python train.py --d_model=448 --optimizer="adamw" --final_lr_fraction=0.0
Below are experts of layer 7 (counted from 0) of a mixture-of-experts language model. Rows are named router (the router's row for the expert), gate (a neuron's input weights, with its number), up (a neuron's input weights, with its number), down (a neuron's output weights, with its number) and show model dimensions 112-223. Each number is 128 + 32 x the weight over its row's rms, rounded and kept within 0 to 255. Numbers have three digits each.
Before each expert's rows: "mostly gets" lists some tokens that are sent to it at least half of the time; "raises" lists some tokens whose logits its average output raises strongly, later layers aside. This comes from a sample of Wikipedia text that the model never trained on.

# expert 4
mostly gets: " University", " School", " River", " War", " Air", " House"
raises: " Development", " Council", " Association", " Records", " and", " Special"
router:089087112129128158130129136202194130147118089139149114158115130158126138098090112135102118146084137195149103117209093202165144170143128148093134141102096061114150094143131114074112127115142071146055156103143132145088128138108204138087146095061145151109137079164160157106126171109060030137073128144123151102179192178179111133123130121152
gate0:114184113113137124089124156159104104155162154100093158144111146133166144135147103183141130124138102142174104169102153109126163221132115116170133106131082150193123125213139156146136098164107174084099104107166043117139119154127146154138153121127136115131111153133171120110128154167139200116100126115120103158109143113091151100095153132136
up0:121113128122153082112170157121079113093145128144100163092118137168124175123113107112130115073133108078131175122102139099141124165125082104178137140121112157101155102097160109160084161176097106171186107073151085156169149148159152152130127108114163114134104096131138175120152129131118135156199118083084108141117099108145087130148118108159
down0:090128097159131164108031154109129116163094092141177106158135119174106131048156137078103061094128087105098115062047129105112178107087114098117078089160150162107129157113110126140125094136175136173159109128106153136083152167093147132091161192122091130094135138164118097170143179140146057103164077089111110119142154165191154133149103148118
gate1:109145142130038132093119127177180123117053151087146130058146134123142128124104084125166096128147179083202169125173144150101119156166142086147156089097076102089133096120098061115136168104065178146123128187074118154149185093142140111148139113161124106130155158145149151154059140162133096119144156123162116184086124148115120111124166183156
up1:120145109118095134179118124137198153138136097074133130123095118121167114115160149097091120143168139163160086124117135062165129134095135122096144147113135072129043089145148154151097063139122140146140121116102160149093134137129091103159102115116081150134178147139174123099151069089127116107223173184142156115095169140121146143124159156204
down1:149168118095122158112071152141160187106188155103143116149110110119142136102142144088152121160170052113093135126120169073120100144149160148117148124115154150122149176106131161177131130111158169098146099128155152064189108132183141150137156147137110136102138188155163118134116116155198152134075024179150085119155131141068109131059142065172
gate2:096157102097067188133091054166166115086146121133155125083116184129162119100110123192164114176127123096159104079159131142115168178204061093149165127134124103152149165149150113089119126096143164113087114213147107125143150111127155134159138111151149090071152111139193113209181119102081114102091121176114167096111092128121094095146115177149
up2:137069167191143100138147096113075147155126155131093092098164093149119090150121133187146113132139118122116156106133156129069068097123255122163107073116172137060123102156104117129103143058082120093157096145117125151106144148152125203066090145099153165130122116170095111133109153142151087158104127164171084065150132100080154149123137138114
down2:147124141150139117110176097077142105187110144138079142212170156111153148114161103179169175095128124121138132156090100185107108137105088133117131094153192129118144146155089137124119097172068174161110137141086069109059125137075128162108103104127132108150155158150159161146101104099134080091135085151120158163144117141209154129123185137130

# expert 5
mostly gets: "al", " British", " European", " English", " London", " military"
raises: "-", " ", " history"
router:129118125169164176143147098212149148131102113186139127136128109139115116122127162110149135145199102133151088089177177179152135153150177164115117087125125093174127129177168142122110150164118053159028181091136109131155144151108245107092105111073142177081151137159146177162114177156077074089095135137098058083132154176098075162095156116164
gate0:138135104147103142109148096087132117158118109111100106117134095162082091124123074175189159146148174146115120075079138115143144146144105147085129104125113076131119108128075106151111106183134134116150114195165084126122135145125125162173103116125116140079120117104140147166064167111095116176162154102076042142103151111158104103046137094156
up0:127073161127168096170130111141087147136116158177112112156127096099150149106153104089126095135140115123120156110110105136098146166180126078088094158099136105101151097148098109076141184124202110117151176140200125199117144069156146116119173077141126101131161150121075164100155218150094148091093104137126126146130103126106150093140068142097
down0:112132128131161076148174063119164149166120152123119173161134127071105149170164111154091175086178148122141157162180120159048122140123155144132149184154149105144119114152167117096090178089150081186083132030101104087122135078099100153177122106199138107200165162111135116119106109143110108074120151167111170100117147163163076110096125082141
gate1:109107119133185119116109126145132148094134165132098104130143125086125101120125129092087078173145169109179102123076163148133151205127087099123110116133136094127115117135164153068170131100148084099127096153119150150098108144134152169147144141116163143164138147198106107143114119117089121100099094137108132168127175065154113163118107111133
up1:151126116080140138094049114132137062133116107116154118156138145171150137115136089144122193096130075099086171122149083118174075051154157145149130090119120152106094111135105107120101134066136172091165146146155098165086161100139077087104125132108109111087083098100137153139114094102160134107092141142186129106129101148146165092116132143168
down1:144077157132153098130141111099130127122138099112176051118151118137150129158134099159101129172145172117140121106037144056133167086145181100097117122157051103158119120121104120118155050165091127107098200138140181076191140098105079168110086097116162111138090131104171082095141140117100098177140139104074156179118145113082108117134125097064
gate2:209114130101144122180161113120108144160089141140122089131154190154139151148114086108076140096139102157122183103133119116077163199151108155114115177156093091123097117148147134122164124097102099135194166131136132144120149147141132135138109087109172148152055173108108120160175135188129153177145124104161135134157101111104115125118132154178
up2:149121126103143142141144095168139123127131096049089068117135131145122147152129089139118121112112141078163164118199159168167130092136128104124203169069106143129119150145056153163116123173167102108100116155185073092134090081099113147103124103111127077075130149233174146065087152128148113185117113158137170174055147154183110129086143137104
down2:155094126084128168124172125078159109135128121079094123177112146150176087089197105097161102130113098143108108091146101164068139107139126134137157155128122157123081140091103092121062082135124145144132073138149155126082130202109082115153102146123161149185096117092131136109146128147180182123118092156156179177141142106154139151136140196152

# expert 3
mostly gets: " in", " within", " between", " at", " from", " across"
raises: " the", " their", " his", " its", " a", " what"
router:160086121164165171141137104106198124121100092128119115183101101160098201121128075166135136175171130104182120138210140167116126128191122179133074106118124073153138149146146149113117140143097140132070122114164123098177165167124116132093069078091145163101125080161144164144098125140075075130055109113144072125173143175091104193100166167184
gate0:146078158142157101132074103142118076130099142145071159168126114094068127113111156117105179095095089102105169181123091106102144139081123133136100156046082111114120118174169059127115223174164126173115088154167115138096134179136175116111173111141159125080112135120109114137112105111158037123142123106185087137200114135123104167085140133105
up0:098083158122032113153159171117153109157146154172140121173139134171132149122079133168118133198125167130109123144194182119173113141133115141139135092124161090152106135138122135133175168125150119134140203081132097107108132143149094138098095112115156072188142144168140163116127124141097132141137156129063131126084072063094159071160158086115
down0:115152134091089072162169124173102159133186107102174118125134136141153109108080203099100028146196098134091130120083099094123112113121097087143101076088122174135140137177157107082120051151070098099170126162140140145114166183118166175177139187147159179110143134144095110127097107176151095132171171071116115127141136124105126150111062144096
gate1:167157139119117119087087127147115121129100061150176192127153079145115121068108074115208153110163231124104119157139145140104149180159154132113144195097122094125133064120113126140160150136074159141134099080154195188137150115121148175153153119123129161086100112120157124112156175143142111153080199101127088131191097144117135117124161106129
up1:133161143123159086110106134098116127031132055160101164115164157155068112065137081129119157128171201128092132162128098165147170153152153172170133107134150150070139142095099160119149112143112116088117127132113124120154156092138121119143157153205087122101140144091176151143100134158076161120081141128106119083108154073130048145129101113078
down1:138105138158094151150125147155115111158168182134136160091175198091125144097143119142162153120075086149165110169150129107123152101121142103126131108118117127126103134137181143105120146150144148164102155125141144123140113171106114086201159118193142096125165118097080134146095127098142177139068153115215104157085126144103129139146128120108
gate2:112146169099122184151125152131147131201117130126163104162080113190158179064160119088114188127099117108144105133120132134125152113124114126084088076151135086163154120126136128131126106101117133108149164068164188124133074174155126085102146125189145133122139123115187163092077127125159141145133086096077088112110106150111104211119174137148
up2:125146064166165100081135154119125094144041136114110196177144115205087162152127178093140103143161089139135122137131120150172077071146137152151137201092153100203122126058125142120129144138138083094157084136129084154133165127165142183121125170117146060168113084138108033109181135087181160152113169114131167124134147169147124144165128165133
down2:122063073153124140136152142097119129170134133063095104099168093121140058097090175142083138160164127078096129170080080135131136135110161119102095147148094144054105065134137089149152194121128084110118171154183162125045127127119116144172168132138145126137094134126125108137092144081126092121117124120154066136122126096107115148143102071133

# expert 27
mostly gets: " well", " great", " Occupation", " *", "hylum", " wide"
raises: "2.", "4.", "7.", " Elevation", "10."
router:142131100134144136150132156161177120104174097142099113160126124156098133107129076185152097214188146200147141126189192180140155157169167155122072073118074087120111155161139142125128079118092120087045145084102119121113135145109109087129075138081071144098103055195152144164109182144084061117088172100102066055136162162139080176120175106159
gate0:191128122187214112162143121132135128154105110168109145180081083116189120120176073114112174145129121146147155054139097114118127148111131132088096112112109172109121104137183114085080138136152120192148078181144122120122094094182112130121183148095133118125149174158135049158124139139143129145127171103118092120075050175143191146164103127157
up0:114125128083087115146126044069090133071145111119132102159120115097118147146062080116095124117127093108110128077052155118160105158147165126116086147139131086134143112099085133136144112139167088091198173088145087194121100172169097137123176161157135158155161137104163085106185114149166116137149095142117121110133133144095122150114123173118
down0:144102139154173147099118081172159151178129118120208145086126163112108168112126094092075061174127063220138095126118158115149130117158135135104079172168110120128138140165098133134154145146180080102097140130158131161095132127191127108110162097175180134121132113130170076166130106056145193145195151208159132154177083113168119135168111112106
gate1:116102101149100101176137150142161148135162112110162107160137093136097204173103124126069088057133127142110169141156129142109148120156145112131086099092094182154129146190140113118133070107089130133109120136117057120152076135091103111098105119047073184172141114081134154171104117108128132169105153109084082129203180154147129148148129114149
up1:109137162072092116142075122151126210134119151103167123152128146120065056154157105129169139132093117129129074138119119193128145103142141129143123134159136129159095133043083114093146123088163079150118108066122087113115097106152125113112087102127152048103094094142173151129170136098108127145111136109150142155157121127124166089137181114164
down1:165194096144159104163128126175149098141101135153074136158157137146218119144187137121060121202187191085132130076136132105162140146162149139124038103101141118121173060141148126101120008145090110047129106123143145108132099098090142111127111172221099133134089106138078170190098108116126125118153136115169095158114117188127145151093186176095
gate2:109162157159106118108140094138171176169109080136144137202146145087078179130093090129105152159135176132213153102169180141125130119173103180079160137104107122131080063162072133138172115083090089151111126169129120110127092164158126165166146148129142137130129100157150169115141124107088140127069168125071095119197138144144105096144125116115
up2:120160120136151082128116072158117120097079193137048142125114126180138053121147064093178138110143164162146142130131174134133131192120127149172132155112137182103183149081140137119077133147157101154098147129149098121105134123158139152144125093107117190150182124181133118182134132111096143132109175142139119139171156095081128146103147131173
down2:114140099112080111097146109135131092116138129138105102141134101145118138156129076086172126168126116131116102113136130156131122082152133126125146129157155099146087079097136171116088089145033127143111131088090225100132197070100152220170067073226131168095133151145128163097121119080118187075141151142123158188117112048075082153110029150099

# expert 9
mostly gets: " Gu", " During", " Singh", " sq", " Fa", " Tu"
raises: "ssel", "af", "aj"
router:125080127145130169159107131163186206105118110130139107184104087158150145119160087181135139152165159164153108106196138149185103167177166171105100105094149093151143121168154107077119128168098141116046152085103091149102152100114192174131094102033121165114150094168142175175141182137089028109112121131106061102169126149193130159140139107145
gate0:101111101143118170121197108063168138116116158104138174105103137153120173102129139107097148110104154080164156170139117146111121105138090155109148086111114155115175121181168089158111140143115047128157157105150141126153162092112177145179170124054096126154192167178086171085108169184128142125135139077162120159118160103132121121101131163117
up0:163163161098171137160133129153134116109120099132167096139126100117132125119148106190123172115151154163156143139110138118106197116077116099188117130105114091102112095132159164121154137102114136134079176111137087168143158124138103063128135153150133112054085150069191127146149087134124095110112101131076113146114122183124132179072148170140
down0:178090122121121107138139121163090109168140160147117111120163085122104103164101147184143183057203183107099100082124180147110113168076095184147092135125163144111134123105096136151170121153139062098082118134103058138106114115153144132121181148132140168176143172140142119142155115151110017077120135121132120110152133143149107121119140197138
gate1:129173157078090120136113164120135148135128119150115115134141168159067148118110160160096097164137135146101157140084120105144117176158139114076096122087131103102163112083058116142127137116150054096161139106057146132134223135154139152145180153073169165133134115145137176133146143137103107116124128128096114096128125125133097091154056143102
up1:108093176116110138151083176126114089137115107172117123149143217106031147142107144083098107057197143122130144163179142124124132107173140112060107164079136221210161077113075135202175243083121107101166081148103123163140182177134154178161179140084124142141123116165096103121099118131151132124140160150131133089098128114155157140146130109113
down1:137065110089138122118116123159115178118096160130157115127123117140134115065077125144111177127136141105153115097178104135131173134106125071139122152096140173152098138146124121176176139143163145145106165121111178080093166071114091108096098117162127147110144118125110137195119156088168096105191186132129122149148113091128113107129168125108
gate2:137158117122149098157088078172161117083096074101042118104131107094104208095145137137089138098200127133105093165144066129133167137100162133048130126122114082105163066106127164152116104201108111133092162158134072163156112094118116138219128176155129101159086131149121162108105129137114110180070162099124041158111127140131106085101111114159
up2:128152136120181154119148137135096131174134117200147176148096132169098132087135111106070116108124124124108148104127120157133142083134092153126136090154135145163157145136121129093136133104127183079119111093093103186152120169185142090123129106138132097075150115145187124127143178178120155169141102084112129067127083105112110122085120136061
down2:102103088137098170209100147150132079202108100095150083112118107103087043151115148186160058137136175185109128168157141156143085132146169095139099100056114123143116095117153163185103147156126113162138103104142117125098151130118167169172080118134151108090189068119105129141164136128139082143124116100132079131121115075165186119175156158091

# expert 16
mostly gets: " Championships", "\")", " RC", " Cup", "\"", ")\""
raises: " and", " (", " for", " or", " in", ","
router:122125086159169186126132172176186131144106057107183132135107121130138151126132088164133132155135164148171106107166112170144121148175145141116103101125054064130122139165136069076141114130145121149106148103162088109123162150200255181129075160060109165074131091158163153129118136115089083126099118103095094064152155161151120153142156174159
gate0:170113109163071109122144116094089123145133123132159076100159141148125145115135104140116169151182236174081212073147068145138151120084123185086133161131070158132108136151122083096132161088133122138146095181161063119136127148131116068181128199091100128151162147100142138104042133135080156092108106131110113038161120093159152120114131069092
up0:108139153123146145140069092125105163094170170162152142099204148115114085097100117124172193130105093107087120170125135089088184110108176114138144129130142080160154115132124141122104100161102121127165113102083157170150149140123141127197159105195078132081107135100067108132113146123134101135148108101220112185143165125128135190098120092134
down0:173090095130117164132069165090169131121151159162174148129135157152134164150149078099161159143135118172094215144043072132154126128164120141096109069159140127082152115125122083134117123148118075193033153133104118093083126145180111097133083186137152084166116130124093125137135104118150156122109089159116122098082179126173120152201126064092
gate1:110123158152154146087146116128122100111129110115085143183105167134153166104111057139104113090131062108079082115105114091146141137137079088149136178049180172150174100103113109155139135162130117095093178150175095115156154145171176125126114114077108133179143179102135112138114131085104143100169119134105108121095067153167117122176129126125
up1:130164120048083135066112122062149141111139151054111080076108174128103129134134055139129185110114136144133132205202159173126127168169125107155106126118094153042096094124136109153131144186126119113057158055108148083138170105130137147167138096141125111059131125123116155127100144123156172083102131153126104145137064131155135099113144133168
down1:130168128083109190181172106154127093112149155138172133173158100169115109170110128097148113097135088153142065130103152163177166206155145119119087142022164104141145146161151133132100138091053129107124118122079166111168075048155106129076099100128151112108143108122115120137167139181101129132124117145169133161091117132110097120150138108189
gate2:124140180155145066136141054118110098142154110144089152185120105165074192112149096106174146139148186120136123138151160160081178140130078121060125188130096159159172157150085131100149149143128125109159126132114167193194103096081151103181093096150133083108133114133145140119125119165097115150120128115151084130144134104109108137118144078117
up2:100153112106085108062117127135146162118125100164133091184125089134099088171162123099182165070086131056079119134113122155101133154162123140076152105154139219147117126095124088118187184171123104089125179146112116123142102158135150066110182088113111134137149142134156099141185133111109174123177097114149134112111097125075156122152102125094
down2:106101113132148116056089166124146181140215076145118172163100066172136091138212154155133080135174114068063110069138157144125122131140136158059171141115161138118147132141112112150176148140086120130126149130101196113160121206104101127121127208177118089106109127121116124098093152089129106118172148155094099140126085126049104120114132066102

# expert 25
mostly gets: "---|---|---|---|", " 0;", " 5;", " 17;", " ±%", " 13;"
raises: " ", "\n", "”", " From"
router:142100101151170174124117150095224169128141059111119124163117121170135171101161119179114101153175181125151145089100134204164120150178102195085114102114070101141169143156123143099122159120128112124078148109114113151124156144111158173141097175108104172129091110169118169081106172134129095123099096140122105155123149150167099162122154123168
gate0:133162133130179111160105133143119084148124129152097135186053113115123188160149095124132128108116056110176104117162125106076121104075109143162106125033157109164113193140094108189090062126169161157132114156173090128163107169149117151103088116093166081107171081101178110117165119128161104121152134105146125104189133120149099190100135102134
up0:084118073131189151133168087124153132145158137100084114094130148086133173131117113135108117118116124068144090126156162131120119162168156113131061066132117156119065115120113169077150105062131113099167160143129095059112121187186137119122171104117104144111148129127186141166108128104148099140094147118178084085161160134089149151077148139101
down0:180117136162138116112172072141116157079111115225120129124144129175157113137101074116135115112139123130093235130067120138103143130108084111151156094117156106114083105127131139143168118157131126156095099124166158175116111081116113088117141181085110140103163085128186101113152058174071165131125128175139137126079101126126131182114115108134
gate1:196119074137124122163169075142120118140103078219121086142129164180103132131152145133092094100143108137095106030130124157085170119176111125112081115073119176143159150167107156112126115064119142145153094150126200156126143168166117100131140138164098035162105176083109067127150121050120148154134114159071117086148083117124138171162132131104
up1:176163070119156123137107102099139107089086061139141152076084140130126180150165061126083147140123138120132146086133120120105088087170115197065092159087068092154141176158057193178168191133198092113120084092098104101108144137067125150193139159181130060159078183129113142102099164139130144108165131177144112183136114078127147140114165146091
down1:095119142049156090142103122111117123128136128102046073111112105130144120099170117123080084161129127136140166111088096113177156174122093131154100129109155200133142105170117127151128089137195152095120147166079073208060094125097079088099169142143118129097064071127140137106173162117084190148126087130079164154134136145072115117146150095121
gate2:154145115171144049171188083154122176149167163151123081150116142156143172155124109088081135103120104183123124107124180166151105154165124124157036161127135208190129190129150138154162115124102113114147105083100134106211134173163131092111171109126172188176112090133067118108111119113101140162105130132114133125172119139146114172118082053157
up2:086139132120142187116132142105127115094130168165129174130152199185124073070092134164140077108190172150169068105092124164195119113161109100164069124125173156109135080095083115164151140070127168188037181155111158136090146178090130118150160121087151079132089079067150103132171078136139094167119116127115140143080167146136143155192098147161
down2:107130080103128076126090160113107128151158234152132162124142128118108115134182166170118108069073118147109143128167060141150114112151107145130125118069130137186164146106126191136183105072136162187120155169137153086101106173083128123090162183178139125187168137133123162081102108152151100115097095162096081106156138153125133090154140056078

# expert 17
mostly gets: " than", " although", " though", "After", " or", " especially"
raises: " previous", " some", " other", " those", " total", " any"
router:188097153160165121121111114138159116108127089173104107170124071131144112111142085130147198150144155115134107074117138146139172142177137196131091141110118091138169109190180106094090138159067103170094168091127168220165081127096160114143116072113139175104154085156138135141135199131058092108099128110081052099118181173061100152127125109145
gate0:151066191136128149100099129141148114107146126080104152103116079207158150132155097089129123137162116117165176075147152147123166126111122084195086054099088117172125110140167114080131182146179158112067168133174097075161098115146149151140103162146126146142147084108124136164114139057175122118124098148121135105186101083143155139133101116129
up0:106159085168113130135152152087172125156140087136128113194095218118117119151120153197092077151116135146106096181146147099120118119156155155085112153111134113138130147144129105139122077110079139147169107161180105137114153221151089171089114137128106140084136133192167129103146097167123089127110155127148094184122097210125139173148129212141
down0:182121151079136164064120145128122115184114126170141215117104108126118087121138148107119128127156148142126097045126110126191073156143135157140104139133159098119159080171114124170146170086095147068178122129126108110097192153163103133136066125150142201147236133149083117080134136135150169069116081134140149210174127106156131145121169164104
gate1:153128157128128137107051145122147096136085124118108106112147171100136090087108119088134133107053185107085154128082147204100155205144154155109192184080134157096124134129136112097141100118118077155120147134149183190126128169131131108102133128123157116063092087122151138099143162129117136138071167081084132116157106164101127076147180139152
up1:160112072144234175092054188118120114149110184123173142133122169153125079072116142123103152115115213138115146118106138193089173118161116148155124160069094137144161091104137145079155054091120090150081192120170171144146090121124100100154193139113142099095143097141137092110151167129141133173083163124145114118116130172089124135100131154160
down1:168080204099111156165083115173144125147121147099099204132194148134117121139117097111174156118059117129106135119151155150148123109153091098162158108132090129123060127156143158166091159082116083114159096066133114155055135076084165130166123145180152171199159202125133138127161150114136107157146187113214111108093125123098123158136151184130
gate2:088138095127111116161157070154115126057089103108161080197109067085156055136157113077127157149095084171120143099107131133065132127090134102158121106160121120150116125090114117116123161186140104146154067105166133189159118185105149117089054097104120111160168125156143085078113121139094123090139135095101103140096114106129139150126124142161
up2:139125116142179108137070065118127148124074102163106167139118122146179091137176080131095170153132122104143127094119113083114136117096137110140072078176114130145103135105155225102164133126139141112151121115146134124138100135152116075076153114108133112156142131151173065136019110114054164148087105108102139102106121133128102163129136144111
down2:134070136127128151149220121114171114114134140189156053177134164135125144191181120090116152115130127151095138184012119142195110059170155145162121104099020138135163135113096129137117143108184158157101102132155146095065100084126114073058080127124173102137165139115175133146136156124112071135118128154129121136157123181161197097105101128076

# expert 14
mostly gets: " but", "\".", " However", ".\"", ").", " 2025,"
raises: "\n", " it", " He", " he", " |", " It"
router:124113110124143138136128134115147142138137051139089144146110075162156151116115122102109107149148140139147131078074116146122123122145158196075141105129055106115173120184132120084139163143128100100097117146188101113194104091125164178116105134108101133104129028192140113200114175154073103100061159145116097095182164183124087176130145134152
gate0:105137168164149095149174092131124128119119150148076144144135183132077127156120133164128112173179127142060131119140119144192117140131140126183110118187207139125063170121084144115147065134170143098116146061122177097092183138071117073171129129159083172135101137149099111093143155140111113162086085140078129134123172161131055142119136126144
up0:139098123075096202117093149134167137051186102139138094041130102111123155123128101146151102094121176099139116193155131165064167136163160107050210144103115111129193087177167133115122139168104152110143159176156113129156166129144163188137131138101179103107137115089169177136094110201108105175118133137152105062164109085106173047057144078128
down0:121119124128150142084166193125165153113196046130107190122081096159157126116162159178116183099093138204120127112123133135101126110115159202131155108085097156138158110081115167104137146142111181123194137151144084140149163095132133145089128089102114163110145125121138145175071126143112139101083120136071133106137108226118185175108121098119
gate1:160120105118123104133108177127142172155102121174117071216134153084128132178169107086145177107137066137066136159119087118170164127105163140064122101146135135109139124078198135130143098128128151105116181104136153160125091094150129210121155161070147154070159123107092142106158140101101129120124063129160132087135111132107200147122162143113
up1:126105119150104149126122127142143079118103180133154127085167114184105149073084195143133154080130186122148152186160116109094123171104146113147164158097116114163138129097071136101141147157161111092129192136124171110121136121099114025136116113139133109118109147127137092120147100145138149176140161094161138151129132123126124117164102113167
down1:159093165219134069106166119079129087102145087091134077100145099137125133133108088180154190109094084108123123119144118137141159104107123138165129186142147139140146131100123133108122119095117139119066115157128089121106133129112077078178111120117123131111148118105139124094171127114150092160167109160169120131151110118064134115081123094122
gate2:190026110156155155164119160127187105155116135122125155151111125086151137058118142134131119201123126146132096116134133109112151216057117174108133107137092078134096177143102121151088110156175114122124129199124141099137194103102109188136147165078154179059108084098120120118080122213077128140142109133176098167144145106144165105130131107118
up2:153164144085126176167156132094138148153149133181140162170129133097097094052142135104123148134111155162068122105134115140096071140074142155103172098199118098137128102192092115147118146107171117135140179072104116088151199070115115112118158208145094152061159090184154149119117178180051165155138115125100146116075112149122116121175191123099
down2:188092176157132100087185112255153108127152137125144131126119152129140197151133092082115159087048162118139152033143091121138108096108093180095123107150143121127134130104129125100162085156132143116099118125110110107052170121158205163109170112150135152149144162130172170115153106076118041151132118199165133094075130133128204071142169129150

# expert 6
mostly gets: " be", " is", " was", " titled", " called", " 2010."
raises: "\n", "The", "There", "As", "===", "According"
router:139048138142169204152143099216214165118168063124142108172069060135115174108152120147092125159154150154142110086215102178094146136156115179070138140105045084171169094186148112086083153162128077194097124140166079148155136147110112189098105117102140139091170089176152128163148163167107116108096142122143068117156128209134138152105132109173
gate0:212225079115090143113160100114146121143082097134152111137123116119090115121155122094141076145117173125114132122087129147108102059176094121152183144118103193135164154091092158092057118228134148117086185167110095128120074143084137201122063143161131140142166124151137090108127087102071128166168126116122099134149076090113139128090103134205
up0:157094150101123087077177093151137134078144133114130136130121085122147131152148103135159174110145127133112149178097131155096099138094162123163139148169100126138117132178119122153141142115131077058080055141131132162148160058124140087113170148079118110143083100161097114135142150148133128107091134088164156020098106143167159139118121134128
down0:125130101073082095164128141052095157158139151116143169147120181113098073182154135165148110180113114168152159131117143168130107095096122172078127091094176132093118167157105114131089195123116089187084114118104166157083127115153121100067142146124099104115106089134140101060158135131112127126103105109087150069212069199142144159143083126162
gate1:128121140148173097128159090153179157131128120103132143191107124090105151150155115141108131145131137108079090042139139173134164179130114117105193166084111142187093147169087153146138079204127118137112170092168088117173070197153121157103131152126186121177146164155122070114161091137080160126151144116131105132108161138138168075120099144167
up1:125196092171179189132123104129161138168117123142094206099112132155128203142134107149132174179163137143123120078155162147061132086107128087104114116160110128149117195207128051173161106160115156080133111112121090089178150120069109139109090149108095145221096093165141123100063147129105141152152141129114115144155126129177162160099134138161
down1:141103109132117087167178131097183173113176142177173118124115123141131168119160146141163104098100142169115096139156087135114148151123088172148115156098159121196134147129122088132131097120125107176093141157107125163128145085177173092109143101114159096075109132131174092073159150132123183142090141123105109062109150186155137153136075114083
gate2:156228120154108094159118149119141169111096154179138153120084089158083078046124136066141113144127119141117137104138170135128179153109112107138156150108112108159097164120088148134094100143107182118118110125120127091063169152117102150113110182097165138168122152178081121158098146129132158171102136094147159137156208121146087114096115116129
up2:194116118195097106141120118161154158113156125136151158139074059077161122149106132063131103113073093097125148073114102106097197139113108125111173104101131117128200166139133110140072172154129149151146108125157102139118218176135122223118130138050174163142127156156120121111153108135092160108115121103138132159122114104097186178105127148137
down2:133124186155107126068054133153130120132124099122120173135109111103119093138192147129106171125109114222122136129089162142107040138152154164130167136145128149090124145153113128094129142155100078103151136109135132135071144136123000143113153208086122095098123130161130124145147082085102255162121157080172142121130063090151137155162140097116

# expert 8
mostly gets: " role", " development", " events", " version", " house", " field"
raises: ":", ",", ";", " on", "?", " ("
router:145147148115144165160166166243216124105094081116132126169124103128071175117127115064100107164145128163169142125188145152143150140162142146130112136119037084154137126161161127092118092132136094118063133131152101153195169127151255126113104158121172164108140105175158178102121157168123073068122173102140084151147135167169093160094131146180
gate0:142170072125095103118114089117142107177127137113120058147152109172117149076156108182125135152114112098100148117129123091158134168080142137116104200168091127132134120153125171119095063123126163130095199219181153136136146124168115126134153198159125146140159114153102095134106118123098090100138180083123140170119131141140130134137078139108
up0:149143097114126184174088110116118131147118167081165110126111129136166090158098131158147110102113119223127112137142125127140158101105132159162200138102123089103104194141104127101182089084122129101117147147146144098173133153094113171143121139117177125099117143145119131127069092145091092140121158081133140127151159108122129069198127148082
down0:074153142168129108125111087103154140123208106151207120126126160117162142099130112133114093140146080111076112156076205121122086104181193120129098105137140107135087085129167100154135127095131169148121131115069134142108117170088068177120109131139140119076079107135127135078156127135121205149140091135141106142158113111129068174118098102141
gate1:160166123108167118123119123164171109140174146087169196144103149160116187162124128158155135112147161109122099087129100133121118097112097106138137186165127129147103140127070143161112142095113128128100167181126136151139143099123119096142120146073125119138164136194183163131101083143122147185181119128166150091094146114139166169155106205120
up1:147158131122111107149180203101128150170190131141168130131177083084150146140094097148167080144134134130123175098086157081158143098085165119140176114141134089104066129168150059113047101076131185104136179132113125156134157067143143154160172150071180199155125160118095158107168153206116129148162137110148179173127158158117103136131080156176
down1:135169119110127090124114138160144089166079137130159179156142093141114102141064154145135101133209071158126168107134115101107136147140169148114151075121151126097138177198172169099157128112138071145134097136081155122148179116168131076091156188135111159105133108165109147116180079128112183121109102077120140197142181114118095132123096130099
gate2:146136167101082122176105176114151053085057150091160134179171109080109100122061098113125106155097157127174105127071133103117134174076116109155114111131066057185074115115098140092121063086123139115153184147144086118107168132162127166119127126120155179103126148155148132117088083098126146184180162158107109184107100088189156116144162160172
up2:115142059163113069046137130182136152141075123141173156099120175093108091142061141148148101178103124170119159112229064112130098091102124149162166115172092103110190160103144120162115103177158124125113159141103115118074118154128127120151151170080092101125121113146122071142174132141122077143120175155147168132117134158142167120130077129122
down2:149172189146150121150128124121132183156137159133121152161170135159194171151128164121166146121136168097144124114077173124102162116146112149160102160119173118128147165182121089087120181095136120176128134100182166099119148138141101187116147090131087110101131163125102157077091086104170191122090135080158115124181187092050175171117140170135